Below are experts of layer 6 (counted from 0) of a mixture-of-experts language model. Rows are named gate (a neuron's input weights, with its number), up (a neuron's input weights, with its number), down (a neuron's output weights, with its number) and show model dimensions 0-127. Each number is 500 + 25 x the weight over its row's rms, rounded and kept within 0 to 999. Numbers have three digits each.
Before each expert's rows: a language model's description of what the expert responds to. This comes from a sample of Wikipedia text that the model never trained on.

# expert 0
What it handles: Digit tokens and numbers, especially year-initial 1 or 2 after headings or dashes, and numeric cells in tables, like 2020, 1939, 21.
gate26:503535486486539500462478494529494502575524457479497482503500465484501526483535525457514499501524505520503510518494484516479491470523489489494433512507491513470536521516509517487516504527482533470510519459463503510495514499497512547561451499504515493449502545451482493507485486545490501455473523483535479515486481507499537515467522493452508531513484549495496474533469510527507497492465
up26:525482472499505518461511485484526487528496471474504497505497477497422517522530462469521507488514536495536487454538523528464506504518486487530501496481502468509456536466486501512495515509472486469530492466503562473499519484530475504496526550475519481480523482507499505489462526476518535456522542572483519497533554480501489505469503518511492520484548495488522459507505471512502506521492
down26:464506434501521488455529522494542478469522533476507505488518516533464533455543509513490491525487487514523476556505489540506486494514482477470511464489512512490493490522505475562485533464507500551529490481518533465513494501509496474507484471497511506544509497512495488494490531485502521504497478592516487508530486485494546481509466492474478503484525493469532500458495523517489512542470
gate27:505530523507467476490480462533544472483489500476507479524483465513503488505475508502497503493475526519527495493496552495487463494474511451530483493512488509475490521507456487472503521523515466538514583465479535464508508463523468460510510483515507469532542554518525475515520517511466519472493549477515502519482476510506504489478512507475491473517493488494530519545484578509479510529514
up27:472514489498492496547496428473507492558471497544492515512495481536505502509509537503481507532539525478526468510450516509479506450505514537514485493516506521549541510464487490473513531524501500489521513511503478520495499521486497507533483475486511491502547491523497502499504525535441504508523476528484482536500537493494535506490456489517444475510470470505494500498502505506571429504483
down27:471462469494467492520483535485508520548516523532535497476473496539544529506498504449485508533491539507512497502524521504540501526520506508485517469519476481522515496501524505429505506539503500532533472534514508531476523520507492489505539497532504480516561508462460473509521521480519548510515491500497497461527501524533496540511508490560531476522478525508488509490507524447514485460527
gate28:507493483488490448526451473486515486504506475474458508484491535517508520492549490522503504516490482525561534485463520557524460481479546485530521535463517543500508532497511441486521538500523540498525506502501513456485488482531442460548487486508501513511501540513503515480498491499496451490484509487471545529483495497490493528491491465491451482484479496511525505479528521527525503509478
up28:489542494517519456497514491496497522492509527534525466504491510520498504511513533488520465485517523484512464536493526480519463470492530516511555484490495498527483457497477507472525540463509493514455513474515513524464503491475525500514527523501440494524495494543475521512495505494514536513512485486535509473567496509471518508551510532514522461509445525492482525538525462446510520558494
down28:492496499478520527514509511484482545525463480505504494493525541545478511499502562522516521519458507470465509515527502521475498484524503542503525504543509477493512501480454519480504503495476505465477526496489483492507434493470534461468493545509479474483495530477466513426468502509505486526469513536484480516498502500422489503520478515493500473507487487545478536503460472513511517453496
gate29:487485511509495525478488497520506501523519512465477453481491493473481477538485515479537485522518521500494511452532510530446547491488474514512503513489483509476487499462508543500506512480450477559545544523495509483553490507535462466506513562529503502489510506486482531470519485446484511504520543482468520461529517520512494465513516487496500478515488525491542492502490485500547454458474
up29:489469501484511499519525450493504532489517525492502500501497506483520531540509449531479537492535468497437489477493480461514456500522515503472465526535432510541466504529464512540492517511526497536494534492542493496457477501526534527482494434511546481495528505508516508491510517488476470532518511497513490479504533485512488523515516481491509495510549442514507513479533486531469516498516
down29:490519458490467502502476527477527494540481473470452504480513479495484507516499496479502498544515492522478539483443529502502486536475478495495481517457489477533527447529490473498490472490498527494495540507524514517501489486521538525518477473469530501519519550517452503461512498528448474509510555457492503468418507486515518507514490542478487513500502521514518505453530523500507477492474
gate30:517500515517503497463503536503476518485515484447504421503533480494489554468471461473543481523493505511471508534510519522466509496490499475506485508477472495439490523528490507473501492504504522494500488438497509463505553503511494471549533481513517496497512531502502516483494523523487475497483522475538526507454486520484504536482499513447461534518462531488536472498483532509508514454532
up30:510546511487528536451552521468538500527474496461530491477527527474566492495479514440517516491456480514481527521504530496497454473503462501527482475492495480505480540518481494498490498528475482499482481519497482476486486492528491517505486499496519510455464532500479501443510503481488500551506502531523478509469487515538471506469460543437496520529483533497506513507495517530511496529525
down30:514482514527508505512480547527482476516458522511516495510492533453542492493521490504535508496495479492514500502502526474534524500486450509549475541489489483522511531493526489459505505475480519437505523498530514538492532491473524510502518478502449521506504510513487509560518488505487479497562477496545497489556539500505508446523497518475488526543515505481499501524433483532498507453515

# expert 22
What it handles: Word pieces and odd byte characters inside foreign-language names and words, e.g. Cast-el, Năst-ase, Louren-ç-o, plus present, same.
gate0:506533544505525453484473517507485468506477515509487466491552500486497467499487540518509486467473441500520523504513486471475510444522510472507492507491495541511508505514551484482514506514535504463484515503475457475493483499487457507536510504515549503514482455448504550497505499475511461497488504511500486470493459427457516513540505468507521525518484473499509499512529516486547465482477
up0:483468514493489505465488473446517548494532530471516442461516487517450512534471565520486527500494487497511499508514512468492513506534467503502500524518512517490501495498478450510506513508477494538479509460499471503510493450468492486490476497485501507514524492510467472512488532553547518530529493514511533501466495572487479483491487474495482451491545489516487464456510489529491530487535
down0:470501546465519477468482536516517423483464488521481512480468477527501546488528531477500510515484499492495493476527538528495508472548525461514492505498465539469521511522456492481550486508500521509547506492551518557477501488499513477487452501518501478500488446504496513506494514533494524513502479509521525479495483498557511499476516452542495475472490501520489492447468505484494510501484
gate1:513518531466502473508488460497495455508488517477515492498532503538508472569531537485501485469489458504470490503441497478474520504532482539522482484517462500518480516523503490454506484535485498503503509510511509529467496479478462474516547548505547485518515501455430479469518536494497459475475533499529478507540479484502503505538535488535511519484465491480495527531522503493481479515499
up1:484544487482504514508526516501496502457522521526432515503447490468533471446520456505493508498480516518528502502480466456524493446498476481485526535539488484455498518489482550505499489515504501505521495511502534506498516516476515492472522520527463478463536494533543518500499461548503462482503456499454472503461500532496494492487498516499500461502512497497520475544529518502487481444478
down1:509543451506500464506477529516466478489539506491483553486499495457487538501499477497528467518510518479456486483480504458506503554477498506470538477510496463471518550498471526486447460488499518455520474507497517525505492479529498476527494496468535495490492464482454528464492517530494519548504498508494500504503515495531493527456527487522530496508469485438532516532512486493483473484539
gate2:494561505486532456536524531458542495509485506468471473518534478489513542515526521502480498506506492491554529518480496482540468506467494478533513512460488516536468523500554500508493496466489505489548514512464463502536511485490501460507501501489531485460468447469501479502486517490510473479500524459513468505512530514515543525502546476527537485480482467476522513509522500532515497519541
up2:508497522534455442439457527480527483495498461554557487435535497503492559495522503495506498502529497550472505493484503465515477475514496474494469472511477508477483496496500458530500497483468474524487489524496531502482480474513492471484486530501500474520460508471510514499508522498514518515494498477439482456515456493486509494458446530481487498477510504504513528512502506489553496502513
down2:552475524463530495497489523476515524532538511519500501496465477464480472473499518520495503483515498506504488443491455507496502496491562498507498490518502534504506505514479520497488461530489525489501491455500515498509521517507574500518509483474516446467453470477524463486560501520518496496497510457496536477528490465467499498494498538499496530460509484524484509548526500549546450502487
gate3:514526505501481520516463524499519493534514497500500522518488493527533544549531516455510452488540508493529477468498522492461500467520479495512467467480473527500500517524441495471537534505481502484531530492499476499521493501473513465534533504521571530491475460498482508491538527509481523482492521441498525498505499475508495543519513468530525520543495474471523502496561511491470469497485
up3:487509520499485457472471508547505485511485507480478459499524535461480473501480541449516487519554550503466489470478475497505543502471536541504524471504509476532571484516525467520469500498546507524556494534515527503477461517484489509492481471442506522511516491502501520514519464489509491470508466532503493480509493541515504491482520501505466499498514552517479516495504511500480495515447
down3:484457512491467514514493522521467517469481454507505481518507488510489533492542509503510519499498466511454497526481481504486467485445530468500500491487519505527532517494527446493475466478494484521565567584497511541515495518519525474495490504494505513512505498495510491483488540492451524498494523523498517536472483526521551478459459475484504497465508486493488497515495522444526483478506
gate4:527506454503522507490495517472489488530500477482504479519495530505514540528498546490501473511473490521536496499540470503501489543470469493541494471463466522496500558474504504469544539492496463462504519516498513493552513461486466490467518544499548491492453469474499504504496483497480445517494506474487502492526499505448528513540529467551468517477522513514526493502507527525509470453514
up4:498528503532508429502483502483489494515495484537488486547483487504520507501504530484529476505518493517459423486502532482485529475505488538550505507529511476542502518520514500488476438484501518487502505481566479483490521517465501482493488492468499521478472531495502513518503513505541494528539501507499517496521476562463481508463482470492496435492548506508535498489493525470471542518511
down4:517509510466514466480518494440499534534495503507518487510526524474513464535469474487496486499485547490490497521525457515542523508489538522524500512454464529534471501521542516499461512515527516463501503552502482495516543472508480479474506550505511493525487535467495511520492462460513533510497505503488491500488485462528512427517516530526507455502518532501518485487488503559485496543523

# expert 30
What it handles: is or was right after a birth-date parenthesis opening biographies, plus periods, closing parentheses, commas and pipes ending clauses or table cells.
gate0:486539463497518547478506486503515526467472523518509498518457518489530501515449500475556508502484521440512510536493483514504475512490451543486507497490488551516508518516527483457513464469514487514499487477508518520521558481479490474505489533516553482509515417490488467479497519514497498494466514510452466455525480504487537501499484493528483540497477490483485527521518476524483486493474
up0:475474464501493489495490519505479528460516450488502487510484514471516491532532511479487446460529488496494493496466517478492486513541567469464469483488482492502522501526490459497496499507522527527461529511464473536525488491487505484504519503457544525530476499518516494461461503477533514472541533495539507516514500511492463510527468497469522513490494496531481537486492513450481552456553
down0:502510487560497557489489466508493492475498543476526540494526510542496475496527482485514497481534463532514565515494485493516522510535527500498523514553461514547481483507510484497469510436460528499481501530479511493488501490481499511509576521496512472469498500476495514504501504496469509510456546481488472476515498509489476519527517495540479549498498529478511469500497474482518544483547
gate1:504510499508498491479457506484544510478546486493474529465502503483527492564521461492529482489472501494533512472495535538525550514525495506535520508490477542529522463509507459498481509540556521503479512431472465494476477528479473508527495507540522531532480515493459511496522494497517536488475568495516521509520464468501486484533517535482511497516517481488512525499507508497518454521489
up1:495509496541535487484487496517516493484473512517482504492495533541504471550467507519470485529520517469487481485511483554500499492540525479494526511497523493535550536539541462499542495526532497461528521493539490530471487511485505530548538508521528537479467520523469479513487495500498541506497529497525540479491483506493496530503502458518531451500523502506497549508524519553491538507450
down1:528494453499498496479519536473530496521511518511523493485487503485508448494496509500505487484462522512495438495554476477493496531494501555527520518501498460492495449492475498503515503559564559504510507513461487510543473485489466467508502490490507486524448504475519506515517537521502472483438505533530530514494515508517486518523566519493486492510499479529493484495492529520555486484496
gate2:481578486519525458505532549543501497534500490519494507502502443475487506506496490452515524520498508523538485498540509519515493449503505473468554495492479523473512503517515514516559507492566498524480497508519490469493489475493494468488477523524497517515553480503477493540475454493471456475522496491531483480488474466493520512499530497516516530470483455515518492463499533522476487510511
up2:489480475546511497502467535518495484542530503472487475552492438498521546515470503494442513527488530501498538486479495490516483459501483522501503469482486513470505530506484493479514500521556473454510485516501466486547460488466476497487485516492548478484485459497472499515477509460512487530499530529500476466530482489513485551474520535534516534507515503496498486537511463529547481480511
down2:553471496485493515483498531525533532503536512471448493519527508514510480535524493498460521485521506503516527461516477513475519520466495534492501516523512475476528521461506467539519537505482452494471519544525507492502461507438492480498512481515491436516492498476481448505494505484511538489493502513531491485528566468530459496504503511515509514548519480483456514483467478495463491491473
gate3:532493509528558472470539571528523518482496489470460476513508466527507496480531465507492465488509504499551492490462480513462497490541494512526489517526474527474469528518531506496521495483528460503459518503485528505496480519558495506506481503490500515511484506509466539493481522452524523486513506496516540510515504476502524499510527475538499504473510543483573528498497446507475530474488
up3:448522534557495498526495550476485494513484493498464473475541494500461476480482495496513515554507475514477478524563505518498465510449495491550490501534489522460460465492486501484479480536506509519514500473506531505507506492477473461503509543532526517512462486519531478516501473533560507504495507543493498482516478504482463474522479529501486512465528501515522488482463538524517460497478
down3:495487516493513497481489461463476440450497499464488497509544496505519505520502510437528508520467488456525525506529482493493514501497456466460486494458438535551485489490524469498487528481516491539543504512493509521548487518516507493477507488466448477528492523512523495476502506535500526490484503538535551513492492519530503525493528512549458504470500476496453479519484492499495505481478
gate4:518471499585491531516479479512508526499516460511495510513443508527509501527489543490504513513507512497514474526489469520510484496552485487575534476514455484539460561530494478470520522505494492491509512521455508460513550487506477476505500497515505485507494494463510515500479513472461518471479514478493513495549482498459513529502555516479494563465495470488505513485497494497502495509490
up4:495503498496494496504479486506474527465459516474521537475469496505516508442467471520498505485449479464502505511492540561506527457473516495490521488498474450504470527479477475512508508521478458544522531494476542512511526482455530547479497496503460497530514475514486544453517541516509499478517460480516502477470533504522515497481540453514489543505529465463492482515507476501508490501476
down4:490487468508490491570528496494493502479525491470474517487462531531540488511513521498530510517480540459483512508490505503465500510512524557500544501507524504513514510524486493491503528461497533464482530514517465490438461469477553500478505488484506488567481482476535506472488522548500497495499455493550522463507486491480492521476535488486521542487499497478491554474484493525504488546509

# expert 2
What it handles: Prepositions and linking words after nouns or participles, like of, in, by, between, from, plus colons after infobox field labels.
gate0:493478450514480537541491511480515497498521492468456527505473502499502492547531488487549492525438476518485499506514469478520536492510478490503506481496483523524543499475509547533490486467480511489465508527488447522488507491505497504490478531526511510508516513478495578546475485455502482449538486512499529485508462476467521499451530479529501491485493484512518526539520473539485485507459
up0:483518467523467449530514533444510523529485554508520476486479491474490519458534472493498532475505448520469520510490520453476513516469504490519519483502496481501518478554501532478481516473517524490488529468494501458514489516515531503510483521504522500467482542474457509519514481443501462484503478505537534497479473497499488515516494467496477500525555521487532495466517482479496445456497
down0:489516503507478519488509518495525502458461477482505491489458569489495481507489484489521467491505465484537520520510543540514468479513497531471508505487499487506526475500513520525532500507511554494427461464496500501484504514479500491410482522483451474487481473547504520522530484510486461491497508486481478506474456515495523496545490513473505534511525519503482542492463518463478537491513
gate1:482522515490471555489470502478523517445481478508503493477473521515495513517526512556542529463459477520513487513505491543494453478531555470511486528529471553520495469465518505450525492526494519489465474511488492516518501533501466522493505488480553504515529481526493490457517479503521476513544504487524461480465497498502513523523492485552508482516512483514521496458503506525466455478501
up1:491531509506475487543513474500508488530495516454533491531477484454512451465502519526509505515506533452484473504512472488520523481511511460542542506519475539499516489512515524486482513485519539499518462464455494523492497487540530511502455502505510523508497421510523514541479483521540510515518501518445498508470534490534524492539527528518498475502455498470507489474476484534485493545501
down1:539508477494509482519490500453498484532474507531511511528521547517520455480514484457503470498472503480487516491500470467493511518540446482527483547510472526514485494470529518541513506508528528463520481476482485468522476493510473527488501533446510530498534502536450529568515505502490491516463516503461452486502507483497493513495463490534514511522547491492542496491471484527553497478494
gate2:516500491551490472536499523509518532515516461525525497517504535465499542508493472523528544495446468433470464454535491526523514492494511526512515478530524547506516508538494497426538501455504478494509511455523466475485518496485482473493507519540494475511528497514469476499540501471469512480524527539503503493490479501483478515483477518473493495473452506510503542519503499483506478491482
up2:508476475491448480530555543510503502518466507504523513493496508503505468495463488427464486536496458484463498494487549518451477489493492511527528490474528492485520486482492521470474466496509461489454522495495497493471487553502508481523530500522488521514539483506470532485548505478455466498476521498492472522486486479502503503515515547515487502503467522512502555497433524481511460496503
down2:430510475546519539482458508523522476475490517502553470461496483503476509502481499476487487518519509488481528508512491484485483515549520512536502493526491510468479492465503522534496494465531476548488469488547503514539499520512482492560545445537498525477477511509458493520479478474501555509502498491450484502498504505514487494489520478476489535498482502472468497521514489442526527526476
gate3:495485479517514474466477481494524515529479444488518541513475502479491526543522489480516480503469523496505515482520449547557490475469533491502446509499516482509542505473532461502464515505469511518485465501481497532468513536519452465470494503525503518483481542548465523489524471496518508486535500444526538475484501490447495481504529503500488525498505478482510526486500519528496498549470
up3:524472468471507492530524517496499516469498518496565487472486477520492504501517542507471470493528512532488525475459523477491470497504514498567522463505511511525511491528534467505474562498469512503501547513528513470493495455491532487477479495459512506496474497482493575489493546499466500495507480501541540510542495519521534551527498488510491540509490497464525474528475496478535491500482
down3:506491517509516500485457496509488469556524509448524550472498488506510514483488561547502524475535494534510500477468515491485482472474499512489527492525457536494515505513515508519533505510519536503485479507534477459497566480528506486516510522527464489530506441510511521527490459466549486514487469507528529487488509480458500477509483538520547444508512520503518492485531487467501489518469
gate4:469487422473475477514511505518491507507509499460482520500504483505495554528478523490523447542494507488510464525506499502495513505505465470474531492522496538502541473540482503467513487535471473493520469496501496516500507460527510479500521502538495510468483531447501511501553490498545469463506483476567483482514515512496486488451526501524489512460519446469518510541519520515495489530484
up4:479470474525502517453512507473474522519525491502416535505447495512488492509527489496463466496527457548491509516496481496506499547495507537521492531484499484511527526486500491522498509483533464495501496523526500489490477484502502519472497491492549542512514506533476479469461536517502495532525502533497541499516485500509522472489486511478474499542542487539478485435493512474495474456433
down4:517521512508536490509511554534509506556500511526535499491524540510469504512506531490519504482491530462525460519494514530492503524504502493508483540499453484479520489518511536529537531483503497509536505489486489496531469493461468487480541488531525502488434530480474488472534499509476508497502507522505488498555521497444482472479539445521518518487494513479549484557499544502479486535526

# expert 24
What it handles: Line breaks, sentence-ending periods, and == heading markers, especially blank lines before new article titles or sections.
gate0:535526482516527516467530518497511484515487489496489519499513528526487530524501529497551496567450494497531456496545492515526531493519508494532518458477498527503462501497505528485491558513517517509453451524472503490477516489467456467578508468543495500460487476507497527474490467480479468507511546535515506512487518479532514490485503480489515504513504480460506511497478477531488519538495
up0:494470519498497512494507520499496475500460490468552511560480514493540489452534537513493503473542513509497506515500496494536473505492482509452526527477490452523521530505544499492441511476502500481515474552487514496465464519513477517452522459492457533522466466529514506496527511505512517481432498477531470476515515487469508509466488468466444504517492509490518491483501505474504471479493
down0:523509496510542517517521524466522489514518491543479531461473496457508509485451531529502478524537485486488510503484510520525524453515521501545534494512489501503501496504523496520505475502507499499522489482469530487532488457483492527530478477516526527485531474482529516533514499494522531528494493499515488528547473506507568487470508498495569488509566480511517488463459529452528504560496
gate1:497529504476528474508513535447528547459472490482494492506496496500526528509465513505496480487496506457499490474522545503490542502521485452504506505519444533497504505497438530490493528527488469464515497489548514517456506499513480519514524451561476508480517466477535495507508512510476535489480530486519481545484524503492458506479487436453512496531529533486534491524502480488492514495485
up1:487490513453489509486529505509502480509445524542487543497508519479511516470495546483518477510457479474529510523532466496537501495520517468543483476455509528508544516497502504503552529498496524503544513507477527530526484494490468489522500536525496437497454475519514509475514504473517452491528555508494534473504488518515528517462469508481514489455499496472510446523503523504536471518513
down1:557529577515468548525456458488514493507489542523527477489503541512481495510527517560473505486490536479480486499495504481517533512509481499475496492498503495498528476497543479519520524471528466533508492495485453495502527553497502512491525506509520468480514486529508490475503422535496496455514496496497504531499502493518536486533489462527486522514503453502491487475453513543501482496489
gate2:494480522485494494480531507451483527494478517509474507491508500513518515531455486495515492473451516535507496455525503482490470502515500468538518527469512492492500510520504487516531503519460545524514492496509519535479544536498491498552501490564490545445506502514521519508529518524469479494443530474518497502477483482547528501469456460510507536492531539485528478512479501543484468554496
up2:520470497498524483524523504491470514525464467537501505489505508529443514457464511457523471517528522482488506527492484475530519540466481469529502495523492479479506503453492519498472462503515502484521506510469514464548507539462508463522501496477511457506465486484515477464516550487491507562469501491479473498510487509504496508504513516494498493509512533559524475520522494468468429463466
down2:461498524517479507498515500507512511489505530495472503469540484457522502503512522504450510486463513552458469518533492541555503500518525510490438487500498483529495557501518479464470479509472517495478459498507515493537483463515492472516477492501513511496508481542497522524483496508468460497498500507527518468530504495474523514459523491495471509472455483430528522472509463447453487505509
gate3:466522449491493507508532467487503511490519489508494516519498465477506544495495524517487495521482511523529544509494535515521449527495522494525526491497513506487490498530480490483494523465517520528520482502511517462532498479487494516541521494569501537476517528503486515514515522475417501538487539478459516501489501469514508477461541431491533494556545518490470476535517530501478485504487
up3:501466467478533511486483538473527488467493464493477519505481501497481499488476489529516489565513497499450466493501513504479522516472510531479502526506516454495511539508499479523511457500482527513464475486499506490519471478511521508492455508459516516514464539494538473478502474507527471476555540511479486458519517473497552533498492532550453499467513485478501485479470535479499438496528
down3:506488522490470479523462541470479510543550499492449459495513496508508526543515514484500474524500435496485476514470503518429492477496491510490490497514524504477506525530495522447505465515487498512470510469516520510471505551526467470522464520479468475500488489522460548516465519506478514501519466535477478541513493542473518487491468471466504481487506493519507473468482480498486450494482
gate4:501533478470532483449523496513494479508506508516505479502523503522518506481524474536508557521499507487540486520467502493530503469493506494560486521494489457527463534498484514474503499492447477547464494504461480503520513471509502503464493464536506505464514514538493510534514516484470469540495532488487506539488469456487494506436481489488434518477533506495490458509534491532480482542521
up4:478506531471502488547528536457502515503518508524534522527574510525528442549511468536519528487481474527495505535522491467493493478513493469510467534506487535507477503491513496554545497511526508491479511505474536495499513471494507487481491510518473478512486537471528505507461524491490455470475504505504514489510495451490491521521521483530480528457497523446545487516473509492527464534478
down4:518484530534484481474496471519515476508494480512480490474515520487502466500495506548511507509497440480508503525475546501489492488539525524477485538484492471455492521436460503499492487538505522490502500523458598485497489515482491513430510489534498477535465482482479481503466516498492491502484480517482491465524512480479463498473474509523492489497525489495443528446536513521490490495522

# expert 11
What it handles: Short vowel or letter fragments inside names and foreign words, like Jan-ata, Chev-ro-let, La, accented í, ó, ü.
gate0:448471502545499503488464534476478474459495484520538483508522505488498523506499537504471501502486491513461527497489528473513451536488482496491506529455504517511499545517490545453491517494536516559474495462505466530521499498504510497517498481455497488505535503508500505503526489551512521519529534493503497435528501541459520502449479521492473473568500502528516529483507479490466479506510
up0:464536510513525570527455475492459500493481492507510473501453502490471532529450469489547484513503507483517503523483476527504485464485506513506502482497528548519505522521493486549482504543485519519485525495498512472490500501457507460504484445490516474521481466534490506458507498525477489478455533482522518536488514517485465541522484542483528530487500508473470488533437485511511478506485
down0:536468518467503477536459468536499487500446458514526490528551501476502507498493535463502490528519481528512527526458476479466485521470480491520453547517487496536504481498522507528493489479503448491493495477492519514498464499502475482528463506535558495492509510499503513492473509487474476476505492509479468504435521508512499512533522504492520506495520552559461490495465471544518488479528
gate1:440514531484505497541523513487485479419462511482500462526471486496452525493485509459498493514510507492521494528473525502520467522510507529533539578545517520471478493490491526440500507479474539511523516450479465476509517500522503484478510513492542511525504535490495471468487510494448522490492490475514526525510515493440500502501484494480514512541516518478507492483501505478509477518484
up1:502489503512497524486526477476466464511485441489514526510511493520515568440560515512522482549480480518489486515498483510487517449487514475502501482512487513477490461510492528471504502544500492466515536510502528476510518507501544493516484488496528517486494515498484473530509476512530470511499440525497454490474508485466472505480481460475540481455472558563502470514503518506500489511466
down1:511472458491493496477471510498477500490506531502493499512482473488445458476563542479478485500495528478479520508521537516495528458492482528502483485501488510509517505495492498526482494468498504494508524480548512491464452453453515515511434514503501541532492486474516534522504500475491475511438513453517469530485479482517487513480532546483478509515510489502462546528525474523548452499500
gate2:488515531459477476519491462523473487492527506471485467526487506486486518526459510518503488518536486531459481491448491461481514456554487544513509486527507536488520530531480492478511500508499469510485512481501492544502534484482467523516486502496540483564529498477449506535487488478537502480480498446469455497523532502496520517481486465502481518512475473480467479488512484510429494529489
up2:457513482551531479454464461476472509471513531487496506534452497488524513523448536523477466498508499496448467531493514507488535544505503503553534508486465485526511502455505469472501504479511502505493517504533477522506488441487507525468497484453488501494477522475494532475510485538507461465495481513528521464525521487512537546525507493496497537514486490494494473529520473480514459489477
down2:484523506524470497494500543506529466500480528501519514479438498486484481511500505490522526484511500485516491524514524475510485503507519489511494483458498528501501532498512496537481522506554475478504539473528516498480476485548512485475486527482443495518496544470486490504488508419491521510499504481451539452429529491541513563488474530470466511495489536463464502521533502489509496516492
gate3:501482521476475487484521514454510486461519502489516494517505451509509516500512532535523485505471535530501523510456529487482489482534490523484499508495521553526502545526496544469488498523522542503526491484463455554484495478494494478504517520481496520553524556493424474518510492532507528503503553476523526481498508499477507522532466510486474471543507470513511483522523470495446483496493
up3:528483476469505531460476520479510452486563544519481487462456477505467488490509507529493458540511511496499549524485497530513477533488534524489503479513479557499476522481479467496491556526526542516508491496484542493491499525501523509475522497482454500487501501449536502475553507470505473514505496470541523527509523531544497476495517501539526523500512518506492493535519509498453509517509
down3:525506493525529515533497493519459503470460561504468462476532428482495492534524530489495502535522503510543529468546502519490511525491490513513495543501493506484468541498441498514550492478478493520507483515493528480550472488475505513468462473506484460486507500479506485460511533477469512502488518511478505525500490508506481461517505528528504511537502500510482525461501481539462550464480
gate4:454487531465494487502522515462450498510485506492549471519500470500498518517495526527515490486549496510508518481479551463443492463565482508487498544460516518520534535501466510486486523525513532515494523484502491523535503526494498477507462506519550502552513494531446488497526466458487500489539512463529501486493465484472503451479488504486471511520519488467487523511528468478495499508508
up4:454483522476496468480518492506523502485514501472489511500513497518489507472503513509530526451501479517495502510450520518459504496502556536538518532468492514506484492453481470518513494508472545514421541477454522519547461517536505558469474487507481525538499552508525513460496505489494560480486503515507484471514487491471532475496502490502494500507489460541503494516511528482484486498534
down4:516505490506443521527487535500503483524507491528502527507487491518483491458477542463489535515494517529498497465515520455478475493513505555530485499456490514484474457459504488527523516470509523504542534482502508504523457518452490519485474512508566497488534572499493494468485458459494513509488452489508502519509523487504521569533542484521491518501532517482498509509512508503497534471491